python train.py --d_expert=32 --d_shared_expert=0 --tie_embeddings="early" --train_tokens=213600000 --steps=4906
Below are experts of layer 6 (counted from 0) of a mixture-of-experts language model. Rows are named router (the router's row for the expert), gate (a neuron's input weights, with its number), up (a neuron's input weights, with its number) and show model dimensions 0-63. Each number is 200 + 20 x the weight over its row's rms, rounded and kept within 0 to 999.
Before each expert's rows: a language model's description of what the expert responds to. This comes from a sample of Wikipedia text that the model never trained on.

# expert 18
Capital-letter codes and abbreviation pieces in sports tables and lists, such as country codes SRB, SCO, ITA, race codes, WWE.
router,204,218,198,236,177,217,223,173,193,189,210,209,181,222,211,196,164,203,185,239,197,230,202,234,217,195,206,176,185,200,205,144,177,193,215,161,198,212,221,226,179,213,249,211,177,183,216,202,203,205,159,203,193,238,190,193,172,229,207,217,225,208,220,199
gate1,187,217,184,232,200,231,173,209,177,195,162,188,192,188,194,205,186,179,203,219,231,196,223,190,190,183,221,198,189,203,176,211,197,197,174,214,200,218,223,212,224,233,206,245,225,187,201,178,209,242,187,202,205,192,171,212,202,218,191,200,199,197,180,207
up1,168,221,205,185,206,176,220,215,197,196,173,226,192,191,209,219,180,201,201,169,212,211,232,210,208,143,199,205,193,180,218,208,198,232,188,195,248,182,196,159,173,193,243,230,213,218,218,185,188,204,181,195,196,214,181,218,178,209,186,182,196,220,214,200
gate2,209,191,181,223,189,166,229,191,190,200,206,203,200,214,171,216,201,193,202,213,183,228,207,222,195,198,203,201,187,215,201,218,190,169,194,208,203,215,196,221,231,252,199,201,229,190,201,172,182,195,191,167,184,232,230,185,161,225,197,152,198,220,214,189
up2,187,144,178,227,183,180,200,186,208,184,187,204,191,181,181,233,196,209,174,186,197,227,190,206,215,238,217,191,198,196,239,210,197,218,203,244,199,211,186,181,230,211,193,184,199,250,176,185,200,168,229,226,238,173,197,230,205,221,228,195,214,211,213,217
gate3,207,205,220,215,185,223,193,184,159,170,213,232,195,182,171,212,189,236,186,231,199,215,237,221,189,218,205,214,222,192,192,182,212,198,212,186,201,210,235,198,224,183,212,177,190,174,234,172,218,208,165,198,211,207,230,167,210,178,192,220,199,192,197,201
up3,236,171,207,226,210,220,225,202,206,181,172,216,211,201,183,235,236,187,208,190,243,186,192,190,202,185,219,217,195,220,180,202,213,162,185,223,231,215,191,195,189,177,194,198,228,191,226,167,174,183,205,194,194,208,209,217,197,169,214,233,208,185,161,200
gate4,219,198,200,201,176,208,222,181,175,206,224,220,198,193,177,187,159,171,215,189,208,202,167,219,215,185,205,198,206,227,165,184,190,219,190,203,184,228,188,220,184,211,221,220,202,169,245,193,218,187,168,200,209,204,203,201,163,201,240,193,187,170,192,195
up4,163,199,188,178,208,188,189,193,183,220,199,211,207,235,210,175,185,219,181,218,182,215,204,194,199,200,187,192,214,194,197,202,216,206,178,194,183,201,218,220,189,231,228,186,211,216,249,204,211,188,193,192,198,215,198,211,204,186,174,194,159,158,170,202
gate5,207,199,184,183,209,181,154,196,202,176,207,168,170,213,169,240,148,238,187,241,196,198,205,191,182,179,207,194,222,193,185,183,214,197,205,198,207,192,212,202,172,196,201,180,219,218,208,206,194,202,195,179,209,209,213,189,203,228,217,157,223,208,189,168
up5,208,167,218,198,178,192,194,209,184,193,172,181,238,191,162,197,180,177,206,199,224,204,199,225,201,153,205,176,225,202,221,239,254,176,216,219,175,198,205,172,172,212,201,190,178,200,205,178,217,207,222,184,181,230,223,220,220,234,179,198,225,180,197,218
gate6,239,189,179,220,184,193,224,169,177,187,215,160,189,196,211,220,201,178,227,197,220,193,196,242,222,214,179,223,192,195,182,229,208,198,211,209,197,237,201,217,196,199,196,196,214,166,180,166,201,167,192,161,190,224,207,183,224,190,201,226,204,178,201,194
up6,212,213,194,191,188,202,209,192,171,201,190,163,167,193,195,205,244,190,224,200,204,254,169,207,218,218,201,176,200,197,170,241,205,158,199,193,186,236,194,206,221,194,195,196,222,198,196,227,212,161,221,202,203,197,196,201,191,210,224,212,198,206,221,222

# expert 52
Closing quotation marks and parentheses ending quoted phrases, and adverbs after is or was, such as often, mainly, also, first.
router,203,204,202,182,183,250,187,197,202,190,215,205,193,221,239,206,173,203,206,193,224,197,220,203,205,215,191,177,226,211,190,182,185,215,215,213,211,235,184,194,210,215,221,205,218,197,216,187,174,200,201,208,270,212,219,174,176,222,202,184,184,189,176,205
gate0,218,205,222,232,212,217,201,164,206,217,211,203,230,216,187,190,162,221,180,172,190,179,230,218,183,203,240,206,185,208,196,235,211,188,151,213,181,212,231,180,206,179,185,203,188,211,190,176,186,213,206,167,212,201,206,210,198,216,206,204,167,179,215,179
up0,197,194,203,186,182,192,207,237,206,169,217,191,229,225,221,153,221,205,187,225,246,195,158,201,196,196,179,221,185,207,178,168,195,219,199,202,198,181,176,205,227,197,210,190,220,158,210,234,183,178,213,236,204,222,207,230,182,209,226,194,199,183,179,200
gate1,218,202,176,174,163,201,218,180,204,212,195,212,166,175,209,223,210,219,224,219,203,206,200,191,178,213,178,197,183,219,186,157,190,209,181,184,200,199,188,212,219,198,199,199,193,191,199,220,179,195,171,207,235,211,189,191,205,206,228,227,152,204,184,226
up1,183,179,191,178,190,205,218,209,212,201,238,226,233,212,196,199,178,201,188,203,187,171,220,177,216,223,197,218,183,216,206,238,175,221,181,215,166,222,172,215,205,240,189,223,242,201,227,167,176,172,202,196,192,207,198,221,177,195,197,189,213,190,203,206
gate2,173,221,206,197,180,210,195,208,174,195,203,209,182,188,225,232,199,203,199,193,198,236,217,183,177,210,211,204,218,183,211,199,194,217,170,181,204,214,227,216,241,195,183,209,246,190,202,185,183,205,174,211,232,203,204,173,200,174,219,220,196,206,206,222
up2,188,236,243,175,168,217,181,198,174,201,193,243,206,192,209,180,204,171,226,184,197,193,216,183,245,198,208,217,225,211,173,212,205,177,192,213,198,216,205,221,213,205,181,231,183,191,219,165,183,185,172,216,222,202,239,218,186,187,208,207,205,227,180,166
gate3,205,212,175,196,228,185,156,205,199,167,182,186,181,177,168,191,173,214,246,210,163,202,209,220,177,197,206,205,209,202,201,163,191,200,218,172,153,220,204,213,186,184,196,207,167,187,185,199,215,199,192,207,182,217,196,167,217,230,181,201,201,214,190,189
up3,157,199,202,196,196,190,179,197,159,207,200,205,135,177,206,221,213,209,220,202,218,195,178,183,209,239,187,184,210,210,226,155,209,182,194,172,193,225,163,181,222,190,189,180,231,205,204,199,216,198,200,201,200,176,185,219,235,172,223,211,183,244,162,211
gate4,213,194,193,181,198,206,188,182,244,194,241,223,194,193,190,190,183,216,205,199,202,180,217,181,201,243,196,195,223,213,179,217,205,227,190,187,177,206,204,186,182,228,216,223,210,207,195,190,204,202,213,206,230,230,200,205,185,186,187,196,211,194,187,180
up4,214,171,181,190,232,195,211,188,187,232,193,165,203,193,227,182,215,195,184,209,181,196,201,176,218,243,184,165,253,185,157,205,180,230,219,206,190,230,164,192,197,210,163,234,195,227,173,206,211,225,197,196,258,193,185,200,184,208,197,209,190,219,186,174
gate5,249,216,202,181,190,187,179,218,167,214,209,186,207,199,214,223,190,202,213,214,224,185,206,208,207,189,207,149,220,190,190,181,188,188,198,252,182,211,191,199,240,222,217,199,183,215,189,198,197,160,193,201,207,220,208,177,183,229,195,211,174,171,202,184
up5,169,180,188,174,198,161,204,192,221,229,202,215,179,196,216,159,198,205,181,208,205,170,214,221,243,190,198,229,179,215,227,215,197,216,162,193,212,230,197,247,172,212,198,216,172,235,212,218,170,202,201,202,178,207,209,213,180,195,211,194,175,198,183,147

# expert 62
Title and role words in lists and tables, such as Nominated, vice, deputy, assistant, member, Grand, founder, episodes.
router,206,196,203,204,211,196,223,186,177,167,190,213,169,226,192,220,175,192,184,200,208,198,215,230,210,182,183,207,205,224,200,168,202,206,162,232,211,210,177,227,212,200,209,177,167,186,215,202,187,203,200,152,217,227,231,194,179,216,199,213,211,189,194,176
gate1,194,175,201,187,220,199,182,227,210,218,191,187,191,212,181,206,223,202,198,237,171,145,196,215,203,170,226,188,206,216,208,189,204,197,213,219,191,197,205,203,234,173,197,249,223,187,170,196,259,212,186,205,203,187,183,193,189,201,227,199,184,208,206,203
up1,199,240,229,179,217,170,189,221,190,199,202,180,219,156,206,200,214,214,194,177,213,204,201,172,211,251,185,187,248,194,178,222,167,220,218,172,211,226,224,193,189,197,180,180,205,181,192,212,213,208,229,215,206,207,229,187,222,193,186,205,167,204,181,166
gate2,232,195,185,190,169,205,152,203,204,166,178,182,208,184,205,208,195,225,198,199,202,170,160,197,179,182,184,234,211,192,201,216,185,176,166,199,192,216,193,179,240,224,220,230,204,198,198,205,194,198,190,225,222,197,218,180,162,142,190,153,207,193,207,177
up2,207,220,212,217,183,195,235,201,189,185,214,210,168,226,206,177,193,195,170,224,188,221,232,203,184,166,201,227,198,258,184,191,204,212,160,205,207,200,201,221,212,171,188,154,175,183,194,195,173,219,197,173,176,211,204,202,162,203,203,240,221,185,201,179
gate3,225,208,236,198,204,241,211,205,179,169,167,212,181,224,191,190,179,207,173,225,168,181,202,185,204,195,223,194,193,190,190,165,229,207,188,187,197,187,178,167,201,216,243,237,208,194,187,208,203,166,202,194,197,211,208,194,175,201,193,163,233,182,182,209
up3,205,176,193,200,203,216,161,230,177,222,169,187,197,206,220,177,163,204,221,221,178,217,175,187,195,163,217,160,190,201,180,183,212,199,218,192,212,196,198,188,203,192,239,223,195,236,200,178,185,200,215,224,184,226,171,221,196,219,190,194,205,200,154,196
gate4,217,222,220,187,198,191,193,183,221,201,180,220,177,199,176,214,188,226,203,210,198,234,208,230,196,208,180,199,194,194,198,190,188,187,204,190,169,158,196,198,191,204,222,202,188,203,173,205,192,199,225,198,205,238,218,206,146,190,214,172,213,168,178,199
up4,201,248,197,190,235,162,222,215,226,199,214,191,186,186,206,162,158,176,182,188,215,219,216,185,178,187,179,197,203,218,225,164,205,242,185,202,194,196,226,195,214,210,211,198,187,164,214,193,186,203,221,198,182,228,231,186,206,219,203,209,215,242,175,229
gate5,230,211,188,192,176,228,211,182,190,203,174,184,174,189,177,209,178,197,192,195,183,205,197,196,202,184,211,208,237,245,197,196,175,184,196,170,209,217,207,203,174,208,231,205,251,212,201,209,210,200,183,189,246,206,208,187,215,216,187,153,185,195,203,184
up5,188,213,184,193,186,229,200,184,190,196,215,201,193,190,214,226,212,198,196,155,205,220,203,192,239,244,209,187,203,190,192,212,189,201,220,217,204,201,209,173,223,218,182,218,200,160,184,228,174,172,210,226,190,180,174,196,207,177,221,258,234,201,210,248
gate6,198,195,224,187,189,205,173,178,154,193,176,193,178,207,181,205,201,207,207,229,205,225,184,223,204,220,182,159,219,221,205,260,190,201,194,165,235,213,191,191,192,214,205,191,201,201,212,202,175,247,208,200,231,209,206,190,168,208,185,217,203,200,175,217
up6,158,209,194,227,252,218,183,166,208,182,210,163,195,207,219,191,208,183,214,194,207,225,161,208,208,193,177,139,191,179,183,207,230,228,223,175,188,174,177,177,193,219,210,209,207,174,234,206,188,181,179,198,193,192,196,187,172,215,188,195,205,225,217,218

# expert 3
First three digits of four-digit years such as 198, 201, 193, in dates, filmographies, tables and after "In".
router,207,191,194,200,206,201,216,188,154,179,181,215,160,168,176,172,167,200,177,192,202,199,187,219,185,183,188,199,222,199,197,156,210,205,195,188,222,199,170,205,191,202,196,208,224,187,187,210,182,196,218,174,241,229,219,198,197,205,193,214,185,203,234,149
gate1,231,211,227,243,179,191,204,168,210,184,189,198,187,156,186,200,204,215,215,191,177,171,214,216,189,183,227,223,195,184,190,216,196,224,197,178,224,217,173,221,222,218,186,220,180,211,174,186,157,215,211,198,231,194,233,221,186,220,198,198,179,169,203,186
up1,211,189,176,187,198,190,209,189,221,196,207,231,203,211,166,207,214,237,163,186,170,196,190,203,185,211,145,148,196,205,210,216,195,200,226,231,207,203,171,179,168,176,179,182,207,205,220,204,217,199,205,210,232,209,204,190,211,207,210,236,226,219,200,228
gate2,232,184,185,217,185,176,222,174,159,209,205,187,190,200,189,197,196,179,211,195,202,191,199,173,207,207,195,192,200,166,223,199,199,191,216,185,199,183,187,226,213,192,191,209,204,231,205,190,168,226,178,203,268,189,237,158,187,213,186,200,168,222,204,214
up2,200,226,219,198,172,225,189,183,221,188,201,167,187,188,196,182,198,232,196,188,203,208,205,245,199,214,203,219,199,222,215,206,179,197,211,214,194,184,209,201,205,214,157,182,183,196,186,198,246,204,218,167,192,160,168,219,181,173,211,214,219,176,202,201
gate3,207,194,198,195,197,226,204,219,176,179,210,222,231,168,219,225,195,194,184,194,229,181,206,228,173,197,214,201,210,216,213,205,187,221,197,234,188,199,186,212,181,231,240,203,227,204,195,194,180,198,170,193,202,234,219,186,209,218,251,229,174,150,201,215
up3,175,185,205,178,217,201,186,194,209,207,187,192,225,199,186,185,171,174,190,228,196,177,216,203,200,192,173,181,243,205,172,208,195,222,210,172,228,182,238,234,225,223,216,202,214,205,189,147,174,182,191,205,200,193,228,189,217,203,199,187,225,204,201,203
gate4,195,211,207,223,170,212,229,193,210,192,186,233,192,170,178,184,196,194,219,152,180,234,211,203,236,180,176,177,207,213,181,175,202,189,212,195,221,213,166,199,208,198,193,192,192,208,193,238,181,245,200,184,248,234,183,232,202,225,211,230,203,217,186,174
up4,210,209,214,172,209,162,177,179,180,207,218,209,227,171,176,245,228,210,210,230,194,177,183,164,203,192,181,211,158,200,231,211,197,208,207,178,188,199,201,214,194,213,220,216,193,183,196,181,195,213,194,200,156,206,185,178,219,213,168,198,172,196,211,188
gate5,221,183,208,157,161,187,203,219,201,190,196,212,200,183,221,218,210,234,189,224,179,169,212,178,174,225,203,232,192,203,230,212,197,195,211,188,207,180,186,183,216,205,200,228,227,199,181,235,161,213,190,206,219,240,200,167,190,218,196,203,171,183,193,211
up5,163,178,247,203,184,189,211,180,245,166,177,196,190,190,164,166,194,186,168,215,170,215,194,186,203,192,204,198,178,213,213,184,183,231,204,207,187,199,215,208,218,196,222,191,207,226,215,203,181,216,177,196,180,197,196,203,155,191,209,213,228,198,174,194
gate6,192,196,206,160,164,218,194,186,187,233,200,191,214,182,214,180,211,176,170,209,202,199,170,216,177,198,225,195,206,189,186,187,200,190,223,166,193,220,160,195,146,214,226,210,208,204,220,229,182,235,176,210,233,216,222,202,197,206,209,220,157,222,174,216
up6,159,192,217,209,209,184,214,215,205,163,189,217,212,207,220,209,231,237,207,178,189,192,196,219,224,184,192,187,174,220,199,234,213,217,228,204,191,193,210,192,212,166,189,197,175,180,177,175,232,152,227,190,184,189,186,231,194,225,191,215,232,181,216,197

# expert 32
Dashes and hyphens in year ranges, dates and scores, as in 1945–46 or 1946-02-01, plus century digits like 197, 201, and of.
router,247,210,179,186,203,192,205,179,157,175,212,228,158,168,211,199,211,212,170,207,227,175,193,221,164,184,226,193,216,203,194,192,174,199,221,185,204,209,191,222,227,198,219,213,209,193,208,218,171,199,151,167,203,223,251,164,197,245,179,224,175,203,190,198
gate1,254,209,173,191,205,219,203,202,183,196,199,206,163,209,177,236,193,173,205,215,225,211,206,184,153,208,197,222,221,200,219,204,162,210,193,209,192,211,164,216,253,218,202,174,180,214,239,217,191,184,191,225,242,187,217,186,182,172,209,181,189,205,196,191
up1,222,219,194,201,180,211,199,194,166,167,219,216,183,206,204,230,189,166,202,214,210,178,191,187,147,209,203,197,218,180,228,193,162,200,210,179,185,230,178,195,239,212,222,171,202,226,236,170,208,212,213,209,205,203,223,198,207,175,193,169,180,200,204,210
gate2,195,172,153,213,210,221,187,230,175,162,234,213,174,178,184,214,169,201,210,204,182,214,201,188,209,192,225,195,223,198,203,179,176,196,169,217,250,196,234,222,209,213,190,201,237,196,176,207,185,214,183,191,202,186,200,181,168,216,187,173,198,186,242,180
up2,198,172,166,213,231,185,187,211,205,166,200,225,186,153,202,191,180,203,187,173,186,225,195,206,210,201,183,227,189,197,183,196,183,175,175,186,225,206,239,202,210,198,188,198,193,197,177,206,189,211,201,177,190,194,215,153,175,200,181,209,178,153,177,199
gate3,216,206,183,217,161,194,210,209,171,218,174,224,164,157,209,212,192,222,200,170,201,222,185,232,177,205,170,173,221,220,180,200,216,151,191,191,210,187,214,174,236,222,188,183,193,219,162,210,195,177,216,215,241,213,213,202,183,227,162,228,174,195,221,218
up3,198,183,160,199,195,191,242,216,156,189,209,207,226,182,208,227,187,230,224,211,209,208,185,194,207,213,178,219,195,205,188,180,239,206,202,215,168,169,218,233,209,183,199,215,180,195,212,203,238,180,199,189,181,212,222,226,168,177,205,179,186,194,190,206
gate4,202,187,187,202,206,178,198,185,180,180,199,259,212,161,171,171,183,215,224,169,215,189,165,211,183,188,195,208,178,197,223,165,182,257,183,204,199,203,193,208,208,202,182,207,255,177,201,173,230,237,198,189,171,227,216,153,216,196,215,197,198,201,221,197
up4,201,229,194,169,221,218,174,203,217,226,204,217,239,203,178,189,195,170,220,255,170,208,228,160,210,190,175,170,196,199,201,223,220,196,188,171,212,188,219,204,173,204,206,200,204,219,207,190,193,209,205,244,155,200,204,195,163,219,202,194,177,190,232,219
gate5,244,167,182,199,175,186,198,192,179,199,197,217,200,202,165,190,211,202,220,226,194,196,202,214,183,179,208,227,201,181,197,217,188,230,188,228,212,201,212,237,211,200,167,183,227,181,184,189,200,193,190,181,197,230,224,187,225,248,218,167,208,173,216,200
up5,190,215,189,215,184,170,235,175,187,213,175,234,228,199,172,197,212,190,170,227,151,196,202,196,200,183,185,178,195,190,215,226,215,193,208,191,193,185,198,179,173,148,202,220,195,194,222,179,180,230,200,212,168,221,246,227,188,204,203,214,195,183,215,201
gate6,182,254,158,221,175,205,182,191,172,229,213,231,185,194,176,190,229,206,179,189,193,213,219,208,180,207,220,189,209,209,185,191,192,198,248,170,179,180,200,205,207,189,204,218,215,192,224,197,202,207,198,168,233,213,202,146,182,209,190,230,199,185,197,187
up6,241,134,222,200,190,174,198,218,253,221,211,203,222,216,209,207,196,200,204,207,212,184,154,180,211,166,193,210,201,203,218,230,213,229,182,202,191,198,214,206,192,218,241,193,189,195,162,227,225,203,202,232,150,200,174,201,197,216,183,183,179,212,202,211

# expert 53
Common first names and their pieces before surnames, in bylines, titles and cast lists, such as William, David, Sean, Leslie.
router,205,200,218,210,195,205,149,189,216,160,226,164,201,216,209,194,169,199,195,194,185,219,229,220,188,192,184,185,180,210,204,198,203,213,180,194,188,207,224,206,210,208,213,247,225,185,219,212,194,176,186,196,184,232,202,195,182,192,193,202,196,221,231,205
gate0,187,189,180,227,196,204,181,191,222,168,189,215,179,217,158,220,191,189,176,188,223,222,217,177,196,187,206,169,196,180,184,207,209,202,164,162,205,197,188,200,212,217,229,201,203,241,204,177,182,202,216,183,225,217,235,220,198,189,186,203,204,215,209,204
up0,232,185,195,189,206,224,198,212,195,207,210,208,174,193,205,191,211,208,214,213,187,221,183,221,213,223,227,214,172,209,230,197,175,204,210,233,206,257,223,191,203,152,190,193,216,180,187,221,190,194,186,205,198,205,181,217,191,215,223,176,220,215,168,201
gate1,172,161,215,189,202,177,193,192,185,145,191,174,226,192,172,197,195,206,199,218,193,192,230,222,193,208,217,189,216,204,197,203,204,220,217,208,198,211,223,179,188,163,202,231,217,181,191,204,183,209,224,194,193,225,233,189,208,244,218,190,189,208,214,208
up1,183,221,198,220,226,182,198,193,210,208,223,184,207,225,141,165,155,185,217,199,198,212,173,219,219,196,211,215,207,166,211,174,190,208,180,199,184,187,217,196,208,197,217,185,216,188,208,241,216,171,227,162,200,215,193,213,205,233,199,205,214,228,185,217
gate2,210,199,221,219,195,192,189,208,186,171,202,226,179,200,198,165,219,206,182,183,218,181,199,251,219,194,202,225,175,221,178,226,188,224,174,179,185,206,181,228,214,196,192,193,209,241,187,188,213,194,180,217,186,199,219,225,204,182,164,211,216,192,198,179
up2,200,191,233,208,192,200,166,194,181,207,204,204,218,221,197,197,194,225,196,175,231,190,206,198,235,253,200,239,215,183,183,191,179,204,229,232,185,188,191,201,220,192,174,193,216,175,184,172,194,194,244,233,208,197,181,218,200,179,191,146,204,182,222,201
gate3,209,211,201,236,210,221,143,193,212,188,201,212,168,191,192,200,169,165,201,247,165,209,212,204,230,204,203,207,188,202,197,190,156,162,193,172,221,201,261,165,206,199,170,228,200,179,176,210,208,201,210,203,209,249,188,214,176,244,193,221,195,220,209,236
up3,199,187,204,195,191,229,170,194,198,188,214,204,210,210,176,176,168,183,201,216,163,186,213,189,241,189,204,168,202,168,213,193,195,203,206,224,220,218,257,170,206,180,189,231,217,173,221,217,211,191,168,210,190,222,223,175,193,221,201,223,170,235,169,227
gate4,179,222,216,201,202,235,161,190,182,172,214,203,194,194,191,224,178,197,217,203,184,263,219,196,222,230,201,225,201,222,189,188,217,206,216,179,162,201,215,212,206,203,211,235,165,193,224,186,191,206,222,208,187,202,260,215,219,168,186,209,194,204,186,222
up4,212,183,208,202,174,182,207,219,189,184,212,163,201,227,164,168,205,208,197,214,193,164,205,193,152,194,211,213,207,162,219,208,211,161,233,191,192,209,207,177,180,171,219,204,225,211,196,202,232,188,195,208,198,225,214,214,188,201,201,190,174,183,216,212
gate5,221,197,175,192,215,209,179,203,169,187,253,195,219,185,204,201,207,182,169,200,194,205,215,230,205,203,208,171,198,226,202,188,214,199,174,191,236,204,226,193,185,199,173,193,187,211,162,209,150,192,180,223,203,185,212,163,206,204,159,207,184,199,220,189
up5,235,201,164,174,168,153,225,161,198,201,226,184,205,202,192,197,235,200,221,208,222,216,178,189,207,207,208,197,204,189,196,190,203,218,196,191,188,167,202,207,199,209,212,214,168,200,200,196,231,195,191,215,206,144,216,202,184,204,215,222,225,211,195,164

# expert 6
Words inside or right after == heading markers and infobox or table field labels, such as See also, Personal life, Species, Location.
router,229,184,197,169,178,226,186,197,161,140,217,210,169,195,182,211,207,213,184,223,206,200,210,204,195,199,196,195,175,233,171,203,193,202,204,177,193,192,216,206,223,207,206,220,212,225,189,189,206,200,181,193,227,207,222,217,195,209,189,171,176,184,211,180
gate0,183,187,203,160,194,180,172,194,160,201,221,193,178,193,228,203,214,192,186,231,228,202,227,161,211,185,231,209,200,216,170,209,205,193,215,209,196,230,198,221,200,215,206,235,230,191,203,216,172,197,198,200,224,179,220,174,204,177,192,205,191,214,197,209
up0,184,200,173,176,186,192,218,213,166,186,192,227,227,214,210,192,194,194,216,181,204,179,176,166,194,215,198,185,192,194,248,168,242,195,206,167,213,202,189,155,216,216,208,219,219,194,255,202,207,181,213,216,187,196,217,192,203,228,205,226,183,202,202,218
gate1,222,230,221,195,203,193,217,179,182,203,200,226,185,220,178,215,227,212,190,231,198,160,210,237,197,186,207,211,183,240,155,177,201,195,215,241,198,203,222,186,180,227,205,223,187,218,159,175,205,224,170,225,210,205,197,204,197,195,185,221,160,190,210,208
up1,180,185,200,213,204,206,169,215,211,220,211,200,177,216,234,177,185,176,202,172,208,214,191,184,207,237,192,179,250,180,232,200,222,180,177,179,192,218,186,193,216,192,206,199,223,222,210,242,214,195,226,177,221,220,199,196,211,203,211,192,208,216,211,178
gate2,171,169,171,226,208,195,175,196,175,203,232,202,210,196,203,195,194,190,174,200,188,191,236,238,184,231,188,199,198,188,216,185,227,192,216,241,221,193,221,204,186,170,211,212,182,222,213,241,179,203,184,203,184,197,203,197,185,232,205,208,200,183,187,216
up2,191,207,186,227,228,195,189,206,217,211,144,208,226,204,194,196,193,214,233,205,212,204,191,185,195,180,250,215,208,218,190,229,166,246,198,208,217,212,202,189,165,232,202,214,210,195,202,219,256,196,183,217,206,189,175,187,175,185,192,222,235,213,212,190
gate3,209,237,204,208,223,187,194,206,197,174,238,230,201,177,185,198,213,197,200,212,230,148,173,237,180,164,170,188,215,202,185,197,201,206,185,197,222,180,194,212,217,193,212,176,204,195,234,179,218,207,194,175,206,231,216,205,207,191,212,175,226,197,211,187
up3,225,240,229,220,185,199,218,188,213,172,223,179,240,193,231,187,164,147,202,192,190,186,172,209,219,173,175,196,183,214,201,184,206,211,221,234,197,190,176,167,211,195,197,187,196,208,247,187,205,169,202,189,184,232,217,219,187,213,216,197,225,214,189,217
gate4,234,199,220,182,182,229,178,185,192,194,228,187,195,207,195,192,231,209,214,226,200,159,174,234,222,191,209,172,212,235,175,192,197,185,179,207,197,220,244,199,203,215,221,212,218,194,191,215,210,213,198,257,207,182,212,211,173,201,216,182,206,204,192,205
up4,214,190,194,167,173,175,182,195,197,201,188,191,170,223,231,251,228,209,220,201,201,198,181,167,186,211,209,208,191,216,160,207,233,214,198,176,221,211,244,200,225,188,219,202,179,195,215,217,221,215,233,178,222,185,181,181,176,216,233,162,258,171,179,199
gate5,182,197,187,199,187,190,229,188,200,209,190,205,200,207,190,218,181,196,213,202,185,206,187,230,172,181,181,224,203,205,174,182,174,168,229,172,207,170,209,193,225,213,189,226,192,229,163,217,216,201,202,178,220,223,196,209,215,194,219,187,211,218,201,169
up5,192,231,215,205,206,180,174,195,184,222,207,195,211,199,203,194,169,179,242,170,203,203,188,190,184,165,217,209,225,217,184,196,189,197,229,180,220,218,176,241,199,213,179,164,194,180,222,223,184,236,197,180,181,216,200,185,207,206,208,165,205,217,201,247

# expert 36
Given names and surname pieces of people in cast lists, rosters and prose, such as John, David, Mc, Clinton, Allen.
router,187,202,219,237,193,218,182,206,216,172,201,210,154,196,177,185,187,206,210,193,189,214,211,216,182,194,202,187,198,209,227,174,185,217,179,206,217,217,202,188,218,205,200,223,232,219,185,210,171,199,178,210,232,233,198,195,210,206,198,181,207,210,217,221
gate1,164,184,208,227,177,199,195,186,191,196,218,219,197,175,173,199,187,181,173,226,179,203,222,239,160,188,197,170,211,233,231,153,210,201,187,208,189,216,169,241,201,215,186,193,194,225,186,179,181,211,176,178,221,208,237,176,179,217,209,191,200,239,196,189
up1,179,204,201,244,181,199,195,220,218,213,178,213,216,205,177,198,157,200,224,205,211,205,217,204,203,199,200,218,189,186,226,206,239,194,211,224,198,221,242,221,181,193,200,177,217,200,185,223,176,187,193,174,190,209,176,190,207,185,185,183,209,195,199,171
gate2,222,213,218,162,187,188,226,212,195,218,217,206,175,229,173,213,232,202,166,163,214,171,213,212,217,186,193,213,215,206,211,197,223,239,207,195,229,188,180,203,184,210,218,186,208,184,215,175,231,184,160,226,194,201,213,202,209,217,175,207,197,181,227,173
up2,193,220,211,204,219,187,170,196,175,200,195,211,178,190,198,202,247,164,195,200,216,182,238,221,213,231,172,146,190,187,243,176,196,237,170,206,207,192,185,190,209,182,206,181,232,232,170,192,197,155,229,182,191,219,177,220,185,215,195,159,186,204,205,185
gate3,216,193,195,202,214,204,199,185,177,197,198,224,216,210,206,172,201,223,169,215,183,215,184,199,189,191,183,173,215,205,213,187,192,182,174,230,229,249,205,209,186,218,200,218,181,203,176,207,165,171,224,189,196,248,211,170,197,209,210,202,217,175,198,207
up3,206,163,203,227,216,193,197,224,198,159,218,177,175,198,163,180,209,206,189,174,203,178,205,207,175,186,185,234,180,220,215,200,196,216,177,225,176,198,217,214,200,227,206,217,211,235,203,182,201,195,197,197,171,225,220,253,187,221,224,200,251,224,219,194
gate4,197,179,197,229,193,214,179,208,213,173,190,197,188,237,198,184,152,243,191,195,171,229,227,184,185,231,190,195,238,198,203,165,204,175,192,198,171,178,199,195,209,199,190,204,221,220,253,185,179,206,137,192,199,233,186,210,225,208,219,237,217,180,216,204
up4,223,179,211,195,221,212,213,195,177,195,204,204,205,202,179,182,211,201,206,199,209,166,178,174,206,217,215,220,198,173,190,192,161,202,230,207,212,189,194,208,180,222,209,202,208,199,204,199,229,202,164,203,208,179,193,185,188,193,192,194,205,183,209,211
gate5,237,209,208,222,231,200,209,207,201,172,218,195,183,220,181,228,200,191,197,223,194,223,195,193,201,177,182,190,217,200,170,160,208,223,222,198,222,152,167,195,171,223,194,202,185,213,210,220,220,195,197,209,214,187,224,198,196,215,225,207,176,222,199,208
up5,223,199,190,160,174,200,189,206,177,209,204,182,220,176,200,192,230,212,165,191,193,166,217,183,238,230,197,198,188,188,207,217,177,188,207,200,178,248,224,208,222,200,196,193,224,180,187,211,206,195,187,192,208,185,200,221,184,193,219,190,187,204,199,207
gate6,197,210,200,216,191,200,171,187,215,199,202,187,167,221,217,257,184,191,203,221,172,200,203,200,201,201,169,184,206,186,169,156,200,184,230,173,176,198,193,193,212,220,193,196,215,185,194,230,191,188,189,179,217,231,197,168,211,200,196,219,186,219,225,186
up6,219,185,181,166,213,196,227,200,176,192,203,218,199,188,199,192,194,197,192,210,186,206,202,197,207,192,186,183,209,194,183,198,201,189,193,227,201,185,207,270,195,201,219,179,186,213,193,185,182,204,152,173,170,176,188,206,191,190,213,208,205,162,189,161